python train.py --num_hidden_layers=10 --routed_scale=1.0 --vocab_size=4096
Below are experts of layer 7 (counted from 0) of a mixture-of-experts language model. Rows are named router (the router's row for the expert), up (a neuron's input weights, with its number) and show model dimensions 0-127. Each number is 500 + 25 x the weight over its row's rms, rounded and kept within 0 to 999. Numbers have three digits each.
Before each expert's rows: "comes after" lists some tokens at least twice as common just before its tokens as in all text. This comes from a sample of Wikipedia text that the model never trained on. Tokens count by the router's weight.

# expert 24
comes after: "| ", ", ", "- ", ": ", "the ", "; "
router:509509492518499556515514488456495502444509505514516458571499482494474530519516489486518484516494478476547493462493483527527508495510464503519515460519487480475534488492512570539500480484505501524478497490508477522469482523458462463471506527497511463496522522487496497499500526490490506531482524489481501463522556451492487572461496526550516465518498495524468494484525483523495482504499
up0:502503503459502504512490502477517483478515480497517486522487499474502497487464504504538447460543519518528499488492530507520531507506498518498493485546490497548578514524526478523508476485524526543499513518485514482492543477466507439508529515490539464494485526493508506524488489481504512515498500502511498541548493479555515498455453516544516478507571473493508474518513482496517482492432
up1:471488478552522481515483512543522491528466492522520490527468532552499496490479509501485517520505496542553473514493484534516499478513487524535555505486539469500511536522475539524463513483462507487543535490500461528497483502493496492476498489483460485492517531528497501463502472559473511515483516522492549493524518531520509522517545521530471529513504515506569485494482474489488500521459
up2:470520529494492524530521519482487499509513485534481430490484512467512500468515530537509487459516489530474493508522473480508541460504491472504494452531500494476496488508472537533530489457520484484479491521525536501521526474444490500487478512516474529490488532488465511469526547500469515505465552508457497502518524467484487540476491477502516563513461512499520517498473495489463526552495
up3:491481491525526486491492522484516481545480499508497498519452497526475468491503492498442483509483534507570477538484532572522496476474548494514505475515521559492485464466497508551512513528519527502490509540504500473440540489512519486470512479509489495481502517514507495467444500494519497452479523532501508502514510461481528525510503515506500458507520494527502449490503462485537480490507
up4:470476500462500462476512461488497462510466461495510466507523546436522515501530469537507472552486527504504516512500501532469516511468457461507441431514472487517531471534506516468516488508476532525468476501509476456484507471467493505485528505498538498484470519506500502488467488469501494505478471480485494476522547477537510522492479468530510455512503530512483505502518524510502526504518
up5:495475477552491527501551504462496453489490484483487571483518496486498527502488488503529445513479514519463504509494512456519497527474531473478476503480479481530498454507502503500506467468482511500488517486471523502507495469479464502461476473484511519536502531474515504563535511539504555443487515518525537519482498482470505509491546466495467497473504518487515509516496542490502505441505
up6:513463499533494496526500475516506448485501492463521477462505471504477495535497479497502480534503516499479527527501498503529491473454492500548468506493511514446527487500465517506561527502517500491493485486505537498469524500510530525502506533485534491532465483449477504472466523476519531461514490532541505536556522447502483493516495458497454532492475461522474475501552478505483467507519
up7:499440477466491490537537485509521499508490478504528480498469542472539574530532487523555487505515523511555502464524467484504481478536468504484483523519485514493521486504478505524467516496503436515519474518500485538515517498490523478472501534523518470486496518497529503514491511500502508474468506513467504514534539516485506549445495481491482492524467480480488484471489458545469498481462
up8:441493456528508498460466526555551473484513486500443483537482458486501513515509473556494495483505443478514468479547487478461492530522487507515483469545491497503500479482519494509513482503525488532477496480493550501472523493474502528496508499505511496494520485491496483534506520492494489488482537474474479498489490464533487478493513473496511445551478501514521538469504535538476462531479
up9:477529491522496509529558535522497516526498499489512483507451500466499528491468461512525483513506516472530515510506494485508513504499551528472488466518488498530478552487480476523531503483414511466489497550454501494503508509521504525479504501515498508475509501494553470507457474501494489519465507465517474457543453514519515481513473543500514469525456511531492522511483469537492537474496
up10:486459460462484509470497481518493487538472497571484470529479475527518515542509536497518544546506502492533529482495512477461540543505517539510506519541526499503532497526515538472475481525502485499479532492546555465487488512504488520518505525457519463507499508489461459514515486474485537492485490489502498541533509570508506496507480520496460479507488501519515496510539506512480497520527
up11:518506460504484466515508501551539508481490511507516461480499480531515511498454507505507483519501506500459485464522535499510500490513524490488524523513463490554501485524544486559505487479522533471521488485448540501554513467517520471499504523522493544505499495494528519499517489483489492499522485547449408541456472485509514482453512480535523521471485520497481480514482501496490512507493
up12:495490488448475485484489535539484493478552475486508492505499477468533486482467521480525536453538499497532520472513487486469470469540506528481493444502478528517486510505464523474534460514469517528439498480519496510511480485461467501549499471465513493498477534506444516506495530471474486523475524509491524505494484549515530506510515511485509517504518477541474508503460466495461475467501
up13:476495493476474487506488479499515444484478485519517520486516498529463533508525503546470477497515492513482484512523496495485477478504496519497488493546487480490518504486543491488462499462447492503509484481479450535497548454487532510458467520534515450500502458475535536531495474487474513527479479563508474474498511497494511506499525494538542490529519523534455487479541509464439501482502
up14:479495497520532515534524485512458453466499522512507516508483505492456520505489501492502488537531485500544503534523525535545504515487526488490494479509520535504500521478462540562498476491513491445537468469488477469494508495495490510488529542469535457513519519478525507443493523493481505514493463489509456475467566469475494457493491486548527456511494537499482469497495486502485512522529
up15:491505449500518521517490499493506527517511525488498515471501503528498513521517504473548510522498503462517455525474535502460497529496494537514490513496463492499483519463503519557519516506486536487462488511524449468541480473515511503494521542497471487461516490495463491523486490458521575482493515533504478544513547443491468496483514520515493522487468505496513544477514492454443525500477
up16:515457482516494502522491492507505447501518486465489510468516477494499473487510474489489498483515528526496523510575506514526487511487472471556493494508480504474555538523556469490510513510503488498526481492515467512470533461567519497480502497502534520526500548534488506508463511512549462481527517548483463527496474532495504532506485496480478539513466508451504501477538489523496513455490
up17:477463491487494538477572532535464538525517546490545489544506483523493512483531489504495511511501527490547536467518442475516479541529511484501491511493478496511513501512506454458541520511473506488488492487509504499460496499474440491497486495460515489490498532490480499522480485495526468474484506504505457509517511481505514525491550531498546499482485521560467487510558500497520508524522
up18:462502475478508471509524455543507492518504527497515426502513469505526510502466468516490454526492481553465509493505483524527566534542485528526482478523464473520491491503491477486453483485458535501508522485472519486480499483444513524498516471486490488506480523455513495501451493479498475491499501457490514482502500449530486511491447486512483519538519501473510501492474457500508515475475
up19:519529499504488494508513515497487511513503484483583534493461506515485465472459481457559514480482529499513536548544512499486542505539476508470453490482483514489519480514491549491496512495507493501485492496487517496444528475462494482468498466509483500499507487500485492473535478484482468466471502526490436512536491507553515491532494494510526451526489512547456518528500514500503510486468
up20:485534501499497504524471516529494472524481547562490506489567500506522484492492552521500494490512475494517541455485501456495481496552527513535512464493507512467464550540481499535544504505492514505471536510492516458510487487510479465492511496486500509527487484515489487485535504514483534485477554481500495494530529503553495491483484518504503535484489466513522483523493532423478517536511
up21:484450464495508563490513493482502502468473527448487539517495522473531532438487558535481514538463479469503503517529510543528505499502511471499465488536485513552513490490524507507477464521531507541483502514492484477512483458491478503532489513498468474518468476518475492491467529464499515470453510514470475521503508456510495495463492495497473462491503550463498489508503516485481521523498
up22:445504488491480491490522529516495476495494514484503507555452492535470529489518514492515509499536521517465478473463441521552510438531492544495491487518495492517492495477491513506499474493498499519468505534478551512496509490455501488472488510500454466507489519473482481474513493481494532534425523470493478543487501500467494525520493492529494507540453514520494557518529523500495507465530
up23:479500515544499513506499513513486503518540485532494532504457449509486479520539497489493485548512473505505473506508476513502526475465506512481499487467465516512438520522503474476495487515512497520475503472543483515510488485502488549476535499492513502532530497531529493520464492501523473495506467462498503465503512464457531499486472467479534476468499563474518473484509416516495512477563
up24:477477480482514523484496489464485492486511484491484487507443507540559587494508487511499495472535460492513479506466475523472515490496563527494476518532495500462466498501536469489430481490512497476495525562527491494483510501531522497524485508511491480465487445502520479493475470478477496478484484494501505476528524467495516496475465504501544470503517518508498531479541497531496496455489
up25:533518479518492534541519490515529493452531528513488449536477478480528489473468491488485482507471502455502489524509478505488498469502532522531501505551472560516494491460497482522518485487503527529516470473484513502517516470472470498491499493535494479499486503458502477503485465521591540502483537526494534486472504483509520524491481507469490546531477499543513477504544500499511517553490
up26:552556493507435455530492526533548494519489469493493489503493514463515504521507540478519464484500489495534534523511528473472502495453490518505443493493486499508479504505531498514488501501445504498488494515474523493561531492478512565478486495527511547507497522538507529495515553477506463490504508484500537490505483490509518476477490529472453533491481503486471485551487490519489500463510
up27:522503502483528492525482487478513478497507488473497464484484452483518499497539504520473517512484503489526522500510558553490490437440532511484457488528491519519465482490495496488555501513535468458502469521527488478502479483490526482503496520489528481534511456477498488539466491504475511541488451487484472480539543482518500529503459470462517477512537473499484513520509494528494563492480
up28:435479445546507513482481451487528493511531505476509479534527481548486522472545512485502502550500478473487525502456471472551475449529540492470461500450463526512504498488469488524497527517509480505462511475505499504526487531496525486518530512502498507546503513494517508485482512535517488513489491426478517493499509497519508513472473471511489487466523513489535490501491510529484487539471
up29:509521500517520471522502511486565486466496520491488494514465498534502497492510512505486518514457483514451473485535509508493533500489479496505477541551485507492504515445521493468473480483526457490505485447506496502471531476483453509509498511470433532544535520526456489511515472487507526504500498494510497489537508474481489540516494485530494543513485488498524513472519522494469452568448
up30:464472475494538520465509522463542505493516488478501501498486502487502481488507504520477500467502453455484534485464471496486452472482574488450491482492503501544474475501495489499482520535515523505510507498492498524487501508488504500534539445538467498526538473464519493508498497510470454491472462504453514484479459483540490485472494532486525532479510454458470502519542493515497494522459
up31:515491473493520467514456476531541483508514509532491443499503492508525477532521535488562499474489526516527545523523522504501532507486491486543536476496494487489513481507553533534466515502463511491471514491513500440505493501471491452536502489457505478471477518524517502542495492514513467500469525563497526507527546538504500481515549512508496479505475523513519543481501488495530522536497
up32:525506441510499461513513481502465507541563491441494503526448514526464492490524481455456500530525516517498487522489533545492536503494472507491515502513471516524489489504477527517473484492499547456521458484521475496507518531546508489513522498494480511488497526478459470509521492500492496495484494502478525485493541519478501492501542502496505515485490511451472488473511447452529506572506
up33:490452483505501527478512511471485450510485502501514498480491508522486544518488479509478478520489532511500517491510493515486540496514527515477501491526474449527510500488510524477446486529548488451466532445490512549498525477452489490497518531457450443539491448502468499515481489487490472452507468521500494468555517493447525484528536502503506504491493517520517467469491504513501521497491
up34:484462438460473513490540504538520453519527461497529464505497548499438516497495509470541481452503514480501539520520490499498528505501497480505485468496502485528473464506521496477509442518505505492528507503450509537472481476417477503471484499480506488499474488499487473497474479499495485492541557498507502505522496506510501474543505534509509508530504475527524497499465521523505469530525

# expert 21
comes after: "the ", "a ", "- ", "The ", "and ", "-"
router:497482525473520460457473540511502459478503481469477462511501493510522455531490523504512509510480460533500528530451472516553463505480501454512500520481461488488548494447532521494501515472474531529542527502503478481524469508467495457499513513520493492528550509495440526490504458484514499491526507524497487497480491502510478476503489528541501510497568488504526475496501546513499491528502
up0:485515452475530506484478512494490475521503498518515537512502510537466481495463492503534453475454464504512494505475510519511518491473530502492473501560466489514510539476497475505506442480476512467492525519510486490502488456449545469526493516492483474520503492488509516521468508522505486536532457515475502490521510515524465516478457509530472509510523527461450430530512545479510527524510
up1:465520477517508469526471508561513521488509521504466497521475522502508460519521510493508562553498474547487521526498473499488493504495506508541546498448514492513531537521485506557504489486489521454519516505514503444513507516491500499517489460539480517534518466506485516485495466548489532519525526542532528489491493528536495491512474507504468508543489548502556519487515496506478473492483
up2:498500507518514514506511497509496493474470483499506498488484523455507512479484481460450460464505540572486502474529496489523513510495486467505454506535459525533488473546515518525538507498486519499460488485537476499490484506461518508482522527496499466435498522498506497507528462513496495524496513522501511484505482477498495593477486533508489553510465496495554525515454505466507491531519
up3:512411503520496509506504511532490468492532487500513527475486491474471519510433500512510468464485545535531508521492490538512491516506501477493509482529477490482470513490475509570492506498520553502517518538514495525472482461488477499485508473540531498499493479488502482456497492476478516443500471529512519510478512477530521509530540501505557481494522516503458468495550485525510483512537
up4:489494482492481463500497488518495501513517501508525502488532529519529546515559487524515490531549492556478498541494495510514526483472484500525494446491497469535480484482505529489444542475500514491487501547489461531511502472476504491471518524460511511527461505471537544477491494511522527465511533514492496442512483453527533495501511499440489514509547513517489472504513510492526534533531
up5:479486489506517499497494525520506466473503537494506498481516490483488510503475489491516460501487498548512510514490495501466557502506487515473473485506485531483493513473520483485480518443526467511496523513516509525509478460510521505533484542427499529563501553443502526501477507502526536481474519439514528495502531492518495525535448503503415520528534520522526495525505521512509506490495
up6:547461504502520505527482474492510517489508525508546506489510497487526518497528523485511501541515498542496468512481518550542509462450495541522507541518508522449558523516455555516525483503527512499477517497525504504473482523488503517481527497486485503500514518525508479483489476481466520467473502547514488548493521471505526495581522477489500521500489497481520481471550475500455515529478
up7:497509534521509493486513496541479502512501469531524522476485559436487539516489450519509509475549515480470504520461493479518503494466530493543479498536462545492531529488494495500489489511509467468488462545507505488508464514483514483506476509549523468489464516513507488506488494537492562442509550534525494476533504517502534503504523475512467514538499504497534464484501512508509523490470
up8:482491484498517513509506520531529490487470502516446495545525470475532509453516478442474538514516459485456483484499486479494454501536469506523499512518456488494470449475496506514503510516564470534523522479495498497500514466497512496493474517479518516517486510503542501507544461536485509502455509467461482482491494497547512510520485512560525505525521481537521522479504517492470499547461
up9:475515473517544473501504506502502481511447505490513475508481516501446522495505527471521542556497514519457499501544497464489485504500560499495506491517481536514500442483541500546484508466460498464499524475554562523539478526539474504504497508510497428467467447523488499497512469495487504514493505521494507511503498535480492521497480518514515473498487512477508534508460488480479522488482
up10:454451476524467517475508511459520499539514513481515467521484474505525505559532479541532480519475446494503516471480521525511490532486502528528477497513494461504544524499479500484500441542527452476486500485494481453515526538504461480520481523461518498494493483521509493548457504495470485494500479513486496512539491535476521482523462520489518480471512505498502521504517494498475449490549
up11:528486500539500507526477474532514463508483494503520473534476462478517517471552456479516454473521493518508507491545514524514538494469513522549470459498520453560537513540508486555504536510537509485523498492506525481480510510498535478512474505481504511498480491504476539519493493518486485469498511503473457492491485506502505529478504508515461465467460536543503462485543515467485535465488
up12:465486489504434481505496479541517431503538527496514509507485489505509465501472537465538535508474487516504507502460501494476440478515478515485485484520522497501457495484507553515549494527508500490465523530501496503532525501504489480549532488487534496490528537535479515492492500484491479529484506489461520515529519507497541490486510515552548472507528525438479516509520466513469520527507
up13:489516512483523508472488475568526481511482490505495510513515499514457452509506484522489449473506503531509456518518521511463523506486528499525495509523452491530481479479492497541461490516480500513479469470470482471502534495450509509453437472538486478489541489484508538504505516469484498498538484556499495514464532463480544526488486500486513453498492467538486488468540503472525500482488
up14:509514508505501484520520528497506461529506557548484519494449531552511466477473547531526505520482502498484503547516517513489495481453467529436477518512517526528490516485505475498528492478512466512509486504531491490518495435487547509487536506461508449483500538468500504500499499513490501509491453533442454492490529467512528479515518500507506469501522471525472479498537492515514503496469
up15:495519473498483485482479512520557485489500490508468501487511488543545500528521482493497513537510510492531477543541514480515527503477506504463485517507539513514512485483490495551538518483463497455477438531516502499481487466521522478461508497528481535498510514499459496505483453489494523480469449536478508509515519464471454487509523524477492491425472521521498542499512490503535463471460
up16:478517496487505485480566512506463504534468490440495536473530494473498508491512499523508456478479529530489488485554493479546477492504513532492467535501496549524550531532480521486562519472501463500490456475480502523453507475498542533519477508510509499501500535538501494495436471506505472485490526511505537484437489531507511505505524512469487479510500479505506474489515485495528507482493
up17:520468459530499447488526511533500540541509507504492494503487494482453501521552500486513549533494510536501496535496479502518469483461505482510497496476478493522502460507517448481520515511454455481510466488500534461475486494510482500479545468502515496432527543545530533496525477481501478447494507512505500487475488517508503522495518496547516481503519526519465509493529535485455519519534
up18:486483479523486485507511488495468500549512537494531471536476476494491515524493499490469554511515539523449517501554509508475524541528480481513519470518495472515509457480468490527481511472529511478500547488477495507464513477514464523508502506507474502494545486522469558507504513467520470407513485469493518514458501484502490507481463526519521528511509527487471537472495487478469525480513
up19:463498474498518519454486529493487533509527515475510554509476498541476500474493508525517513467465523486515467549509498487487550478458497530528506454531506527511487458496517576515531491487475515493522524522458528452498560513528510495484491486481461502505535550492528515496514521491467477482498515507511497519497487508522483519563505524507518489504534478529491473516510495498524457495531
up20:496500492477465457475521482521515449485510526477479493499511473536556515499506482538493506473476457533490512482493487485513498503520536493516529516529462459486504568512512537535508483465520504431491550530487524492514512482477475475482485490508491483520521515522486495488509475463465489539459525513510529522485504569495513536473483510497518518497473538492516506518497545507485529497549
up21:465495484504513486483562544514527490522480480489525552468501488513562494465487529529496482533499503500503480547546474504521519456490479498500502505521499505475485509462543489497482475477547507499475541541523516492510503473492485563576484538504506494480487510518463464458479522477495489518514540515535494512497516478528518477517508472490494497502545492486522469500495482479513546525482
up22:491516498514479471471512486520493481481522492482479508482489481546464484467493481526488509511516461515482509505486487463506549530489479555474524524503480483494474460466465540486500510438482480501479480439491524509484489486452454523483488510505480483492495491547510547467498519529506518471505502456484414503520476464512528514541497498501504513516478533532513513502487527491487528456523
up23:488511508524485523441518502545525540464484490519510481512457471547530541486495525519493463533566529531472519523518506481567483443493533537496476530508465499480515550473504485484514504499514471510532522490523474495479491494484465493474477513513496491519478502490504502513503471511496443486512488479467511515445495521466501499500515463472485529512491478474541467484514492473502483482525
up24:438519483525520474545482488487456524504484508482514476518497518460554519495555463511476505504494483515491480468473526501502520432479506474506474500519485503529499512512511490480518492505491531507504526510491487511541489493517482524513497497485504504466494458484466508573510514499481473513511481461492470464538543449530486490513471499492516530485540491505552535532515495526516446459500
up25:514494475542474499538501504516516525475520483515523466541534488494474493490545501483490503468438499474516489526514495505489489454480481511541531501514485526503483473470527477453554492493530504484496488450525498472484514507529539510471463496532520515519517500483509512531501521491532511507497562538479528502483475499527504488512541516489569514468502539568491521535526497509513486483519
up26:512547464511479471543483526514545455520515486459533482510499510467521461491493541473508494502510494508488544546527512472513509497518491505533473537493505505509486464515513536480501478484515504522502541538505547507535520505456485503470501408460514502518472508531507524514490522518507469490508499522486510507518512526553496534500473546539493537525480494485518523542515486507503496464502
up27:505506472468510492509499466538527506503518519514495485506499500568553487537498489552514481520506479513483474535489488508439466495489476467488510492499528521514506443524527486500530494509533541483494455546514474496506491506481515527521467486475516519535521452487504489516484515510541473455478523520508483522479517468525529461541525463527531487505484491443493496504557498513489535505503
up28:501514489527490520504519448498498501499591480469524493509519446524519517511499522457502463540498495503484519523498495472543469488473471497491466526516478455529488510501488522505497507466495483487506481527496501491518517530502483486517514477503482465510501566553461509499497484520451424498429514486503534474468491504513507507494505469501510492477494511467493485546482476521512470526489
up29:481474516519513472472510518524503503514515511445481493490520500485503457494522533511515533477499496505464515508512470516520520542516492484509526571535464533519498480428552512497513457460463474505481514486498476492478502503528478510491503505467500454514547501533494523493526501518522501532503555508511518520477506538511527495506509514488494560524483519502538575500503480460526480515492
up30:499496471494539501467467477510526466501543481458523515486448502523520487529501514497469496470515484477464541534497523464536478480487519474503462521500481479526476500454457482464509465498504513523490521530518499501505484482515497497504468519510449479505531481456530523445473522528468489523470491472448517519512482501515494528509521468515513533491499478495543498517549454506511468548478
up31:518482462481500491481484489521533505486531462490499492484510498504537490556497487503573478471480482529502527555546522523547507520480512485502517501527487511467506494488545538494453489500505473492458497501507485512439508494483504512517500542470499492519486516546470457565520515458492501520496550535486533512499476494474504546497510492487472519535461483462488544509484491500503490496513
up32:507519440509456474489472534483479487489496488532491469469468503528508514460477481521479476491497522479529512523475502493436464491516485497478544457510498514495520511535484516472519480501512504475514506491492492514550467510483497486529520525471454488509483536498518530492502512509524517511442498509507443505505542514536509518474488458544510531531517481443448516484504494498546535530489
up33:465504484500514491505491524506463519479520437513453487508460495515512488493515529470532479505466489508488546493529505526462469482463518525560526519487475508516529486477484568467488493511514496521482564487520472486462485479479533508503441512514465517501522472525500523497472473499504465465522503473475477514466477509481541495494512492518510474517506468465521473482517517499522460539473
up34:498444509469502497457496514505490488497500486533519483506550490436481487498508442482524512496534494523515523501512494495503557509507540526499478485521502524499492466489485557484508489455500463494508517468469504509512449478466521534486536501504525522499478538534500511463485475518530508519494582512489498498494459479513541464496495568507467482513506495540515516482495510479495515506524

# expert 4
comes after: ".", ",", "| ", ": ", "the ", "("
router:527481453494519511546562488502507509524503481532467515474511516529489475499540505496514456481533536495529476477483496496483552493454476478456508493475510543525483499467472528484510529519472483524487507542503509517476468505439504487528513481514517454517543516478488458519466499505488479504511484493555500543497468510514515471485490498463486535532475489519492487533482523516539525511534
up0:482475433449525450466483509492487505442483511517534505536506493470470499538526466488562450525489475510495528489506477523501547503498507503488519533525468514512533522528492498469497481481467518481505537502512506509458498468479547497522515488508534510524496454494481486494471498464527534510543499482494543498492555485520477532491503502512514501486503495475455443511506491502508526501520
up1:475571486559498512492474492535447536514465480533471485482508518463473510514507531505543485496532496475516506529529470508523470464473524494518520522509480526523472481533473471515529515485507469521508520538499511510526461488484498516540443448506484504506513473510458480493540483477504507510494501506483500500482551548521515489495460463495520517503481497528516499529525461466489528515486
up2:484524442520499493492522482466508498523516501522492514498487496466525476437526515504503486513476521524510549515537516471511522518526499498463488488520500502538494502536507502549531483544486551504430501459487523483524464492462504489549539460498514495457488508500497526502504505502526476465489509508540494544517517486512486543470462517495451525476527460478513517545492511493510466514497
up3:509469470535557490528527548510524496488524467492530484519473480498453522523505491528509487511515551501498484534453531520506534446517482498512491449510533522509516536500473507525527515517495494558518515554500472468474496464516511525517516476495460509496517523477509497562455513484510477514494494499475494493467489463483491501529517489469474460500533476485526514484463500502492530517458
up4:508459515499511462492517516494487497456520447482471476486450518525499506546514474496466504539478551508503493497541494497483475510482477506484460494510477450519475464497500474467495527485482546468471513521481500496497500472452480524541480520538501508473496502479497505519431491480482555493466537482517508487572489479517493521512516525517504530527484525469465486488502510510477533484522
up5:479453486492488515510543485531498505487529532485486523524493520506489519487533492503499506500493569485507499535486525502542508482495530504501445510514481574519526538481522504478501485519522523504461460512533496470425464482513506472510493513497508492536507509515480529519491506531539520491486480515463489469488547457502502510508483469478493524502525512538553497512486455497459554510481
up6:525461466514559500515537436498547475514487496510529492449528487481544557492514506499450493520486494512476519490465507547478511471452527506478499520520473475443523521499511541537516473519510485482529454522508506494491489490511502522494476496547522485518507536521508475512531486499539485493507455519501498525492519493498490508466501496519496519524469507478575480512510486498510532499517
up7:500495479476530483495493466537548507516499484500513493498475520462522527524489510490537484523514463522495517528485530477548496490507528512486502527535468515461513497506522486514489540528545470509441460514504469532505490488488545482523544499509542472508490488505525490510507518514472496537529504455450506502510530511512484539441517525458510462501521509481461438511522510533477511464479
up8:474528485505471477515506471495482447513521530507501494525480508512438508468475492478469520528503475464538491481496521486472488500530480496500516456571509505507494515462512465521516500491591507511516489500489515502491505536461478502506461531496518522509515434488521502489519481516513476514481483463480465475502496495535446502445507498514536467554504483479499488509487524486488504529478
up9:452458478464511488525512553532531529510470503522484482482508467473469551480470497488554492484523461490473518502531491526483483487461569522464498469490504513496513502506537485510532471453499459506499494535458515527473524500491510521507485461517501483489510481501493502511479476537471515513492532487507501533449498510537494486448501513514490503490506517523452515515443484492528533496526
up10:453511463499483501481492507552519497509503476565528520488519494505498520595494524503491481519532477500521515476495519446506533505503523526528481506538509496513573489498487536498480520516498515489530512481535503438501496517510506508530522511473514481482516510507469478496545452500509505511522497475493528506525478571531483512525498520498488511503450493511525507513487471505523467523533
up11:504466487505528486524497490548498528479520533528487484518443477487505490506455514472486488534522503534525550498535484490524498541505520491527510513493517497539519554490485485501545500510496451514507484524459526493498470525489515449498503573486516478455450493467481523533484490512501485516468476554492470482498507466520528495519514461501471542494493510510516526500512451497541491496509
up12:494439520516524536506506530511473464529501533514535477583476468506489444501458525502509499516486487509535523490505493489508472511497480478450510497467443498498521488524456485509501486493522514484412524507513468504527465517488503476560468499497501480528522510498489553451481508487469513490478507494495507538517520488538515508497497499512517496483477488512490516500505457508471487504474
up13:457520489530493505559490503515493413509517497480508440481495522524519500530505543474465528500506530525518455465571454508497481475494539513482471490486507531474517491492460494475461530534461502523490483462459504489472555483475524490493488489477498487486526500537501548485497507470492487504485474520489497469505505515513505499480510509503507528520502483515493463460463511512481517496481
up14:495499526499535504492512512537460532454560533509509558529478510521474506495535489471529484522489525508468460538503496502509485494473467486478488495494504530470495505500507524504510435520536510518498530483528487454507502484524522504530524497492515474546498479456503487459506521532515485532484481469474477471507512502584494479544492514523515526471538535513509472501515482489515545509481
up15:488491465551506509492500507492534542509468454511469451519492493531483484534517488483526522502544473463514494495477529496488522507510511477456497482494563537527485488482448532469510476468490505502506517544515536486526496474553504548530536485487474520534478492489466497537512495477541534494493454533524490501492517522492529505490497498504470453505475464517545520503508475461504511511517
up16:483480471520531519474535475510490488519497481498483568462524527484519490488511521495532498497486500523532489496535507524484533522450488471465536564533518507476524554513495497458495487507514487509481486497521516472509471497509485508482518521493529479536542487501482511514472473468527486495482466527485498493431510544501502510440534500448468466511513501483510511534535543487506505471472
up17:506518462528541537477505480484503564470538512463509528497522443515527505505506523514493450514499530518531511483472465502511545492524479473492491518526492492480508512466494518507522518489482466513504486422496565506495477479504481448543508515481507506503566513492508493480491527519535452470536518521509494504495528493483499469508509511515511460506495517480469507518511487493491503558534
up18:515498504516494521484544537510512495519499470498447532505499488529511472493504486491523523519529526515430512460500498472548558518518536501532518470473462489514535438479511520499514519483482487488524541516472514490470514507483491529500508469492472491513486526499473572481494524523491490458493560480484507527514509469472530503487499548508513513505497495471489523517481461487490513474553
up19:476457483491522496476496484511504486485547471442529542528494491512457447541503489472495509482503483510486489521492505484552503504519519527500512476521510492510470483514502510467533497537430547510534492505472448483429505526497499499505467522486510500492511508472550494492449487472502486472483488533495525521499464487511503558531486500547536478522497515512500519523527497528512507469513
up20:520522528461514473509556519546479534499557511518526479467521491526487472447488500522532508485496480492493511477513521484524510529489537556489517484542514524489484508499457513516484482487492502527488465508499514471469532508495488500504483498541479471506466504510482485460517488475502490486524490460485506490501488526488566528517487498477562513572485523544456505526475513476511478479477
up21:501510490490511493542501434505494506527555519477518521480504492508478518507473485452515511518501475485510472480494462520472521482499512478488489520530501465512532514530502485522491475458499500498516481487451528534447453522541511490546526503495519523497478472542528521512503573480516481495452512530516528520514504479523500462525524501478517466490512541505480435509459513485488463490485
up22:497517489481472519522527479507521499489494480475491485513498521554454502501482472495481494510459464527497532502471493507485513471490490483490484530485470501513487487469513530499504491502491459505473460486508560490467463501504524492494466514504455523516501503485446516511471513466502527520471518544521474525517546497455503447542529523488498501453472516556491554527505540502544480502553
up23:469511497517547513496478509527517509503492473515488527508543464521455490501492487555463510497526532511489514524513480489473500507508546496467536464482519502465462502501524485484522482463460500509497521490451429524522517507502480513471492497445523492537476516524503453535513510545499526504496475507493531508476495467477464466447518479489498454523518497479540505488483478471455520484477
up24:447500519484493503496544510518488551471481519477501524459512518500520480489516500521507505479512529537500482531503533501475515509463539508492461506496485454516477457516486480505459491521482507511474489497505534482461504465500518460478526525505484492446539500454455445520488465478476501522508513442495478500518494488478532509491540477487519503515460502517546538514506482571531516508482
up25:485526483529436512524504523509496505488478477474480463487512509466528471471510487497475432497522462502489495518478513495498521507476495517545458510525483542481517500510502491511474528493496503509502489506499494513505557496491526510487462502485522520529525510498504514512471446487556522479474539512481530487493437484530532501515528490507474515540501490551473459534535504565478515460471
up26:471485454523472511505549553513499467471498485500504509463489462466459467508473504480481491464515477486529495547559497473519493504519490497465478539490494526507476519457553509443463494504469504481462536515484517530492529515521472484505454500487486496495494511511506466518497510473462521496537485470531479559543500520532500537517514537527487485481483506491498487532488485496530482519501
up27:517457500477527548479522499502509471495526528497501510506502521526515495478488500541477494486501486523507497478539468524470540457480543505544481503550482495439483443537514508505505499497506486502485516559528465498477479495525490481479490505536487478498487513472535491512529527475497572484498507542491465517504536491521499489465474517516534463475515502481486535498573528469513494510492
up28:484479444521536458505505450475516503505509485465493473519495520521565494514472563499485517531520461490498480521491502514511488504510490488482529521481481487536514495481492508484461478492485521474475525505544519533525499494494501510542539483521512479538522536510470443525483488492484473472448469462478501490469519475504534475526506482505473489481490485464477497446497549476501492550517
up29:500465508490483525518537480507505470490503523467500518468509509477508505567504518461520490526487485521480473461525513493530484550521465486479456497499503458502500546496483511529478507510504498470478500486462504517553512478512471497443498480496452439512523526555478493504475499484521511536496496510525524491545497521526503553539441513477515478496507534505521537497487505514510460468493
up30:494511488459535535514458519513521492483526505479523510462494499522489515488448471486489469507525489492503509506504495511508501471458493547507481483472514458521459475486499495458450492477539497520472516503539469553489490481489502510498501520477520496516470473480466502490470482526469491452484458506413508526456491527538518472531498529528498532511518492481493502501521470532482500561490
up31:529486473494496499514444477504525505480527496476481514487511495537517495505547485452479514487512542520527518533538504487514505532506486514569479526468478509478497518511538501449490511529509443485455511543506477460467518514474483483497483491483509519498469484501477499519486529509500553485545492536535545497478501532487506489490540540487486519504495443474489489547530502499525488474533
up32:483480510513514525525509517518476519502495517502487481527474504540510570508537498488487498489524486474505529556459521513538495482517466501516501486467535465481477475496469497482507516545543495509453492459455508520504531516523526496496525510475449486480499500536437497515488485498515525494470478520523502539490547468520535535493525471488515510512526499490464493487533508461547529545476
up33:484547473504481479520484504522534468512465476532517521486537523511442514461525500547481465481536505506507503498528488483515560498501516503528498513531479462483541510490451522487479487564436512465504507491506496497495505516507490469479480491504501511479462472532519504523474491517511483469499505482460479519493477472542548490484530469529489462527493459504493492451500516513542530500520
up34:492537482481483480494507501569473493514507446545501478512512507526484488447477482461518472532449498490556536521563484512504493500523499500492487534518528481470476448505494521527482539494483465527518521466486532485499466485467515493491480554497488487508504499472501512514479459524486496448543527459526526518518509505507533528498477499436478477506491514489510497483501495522496485490494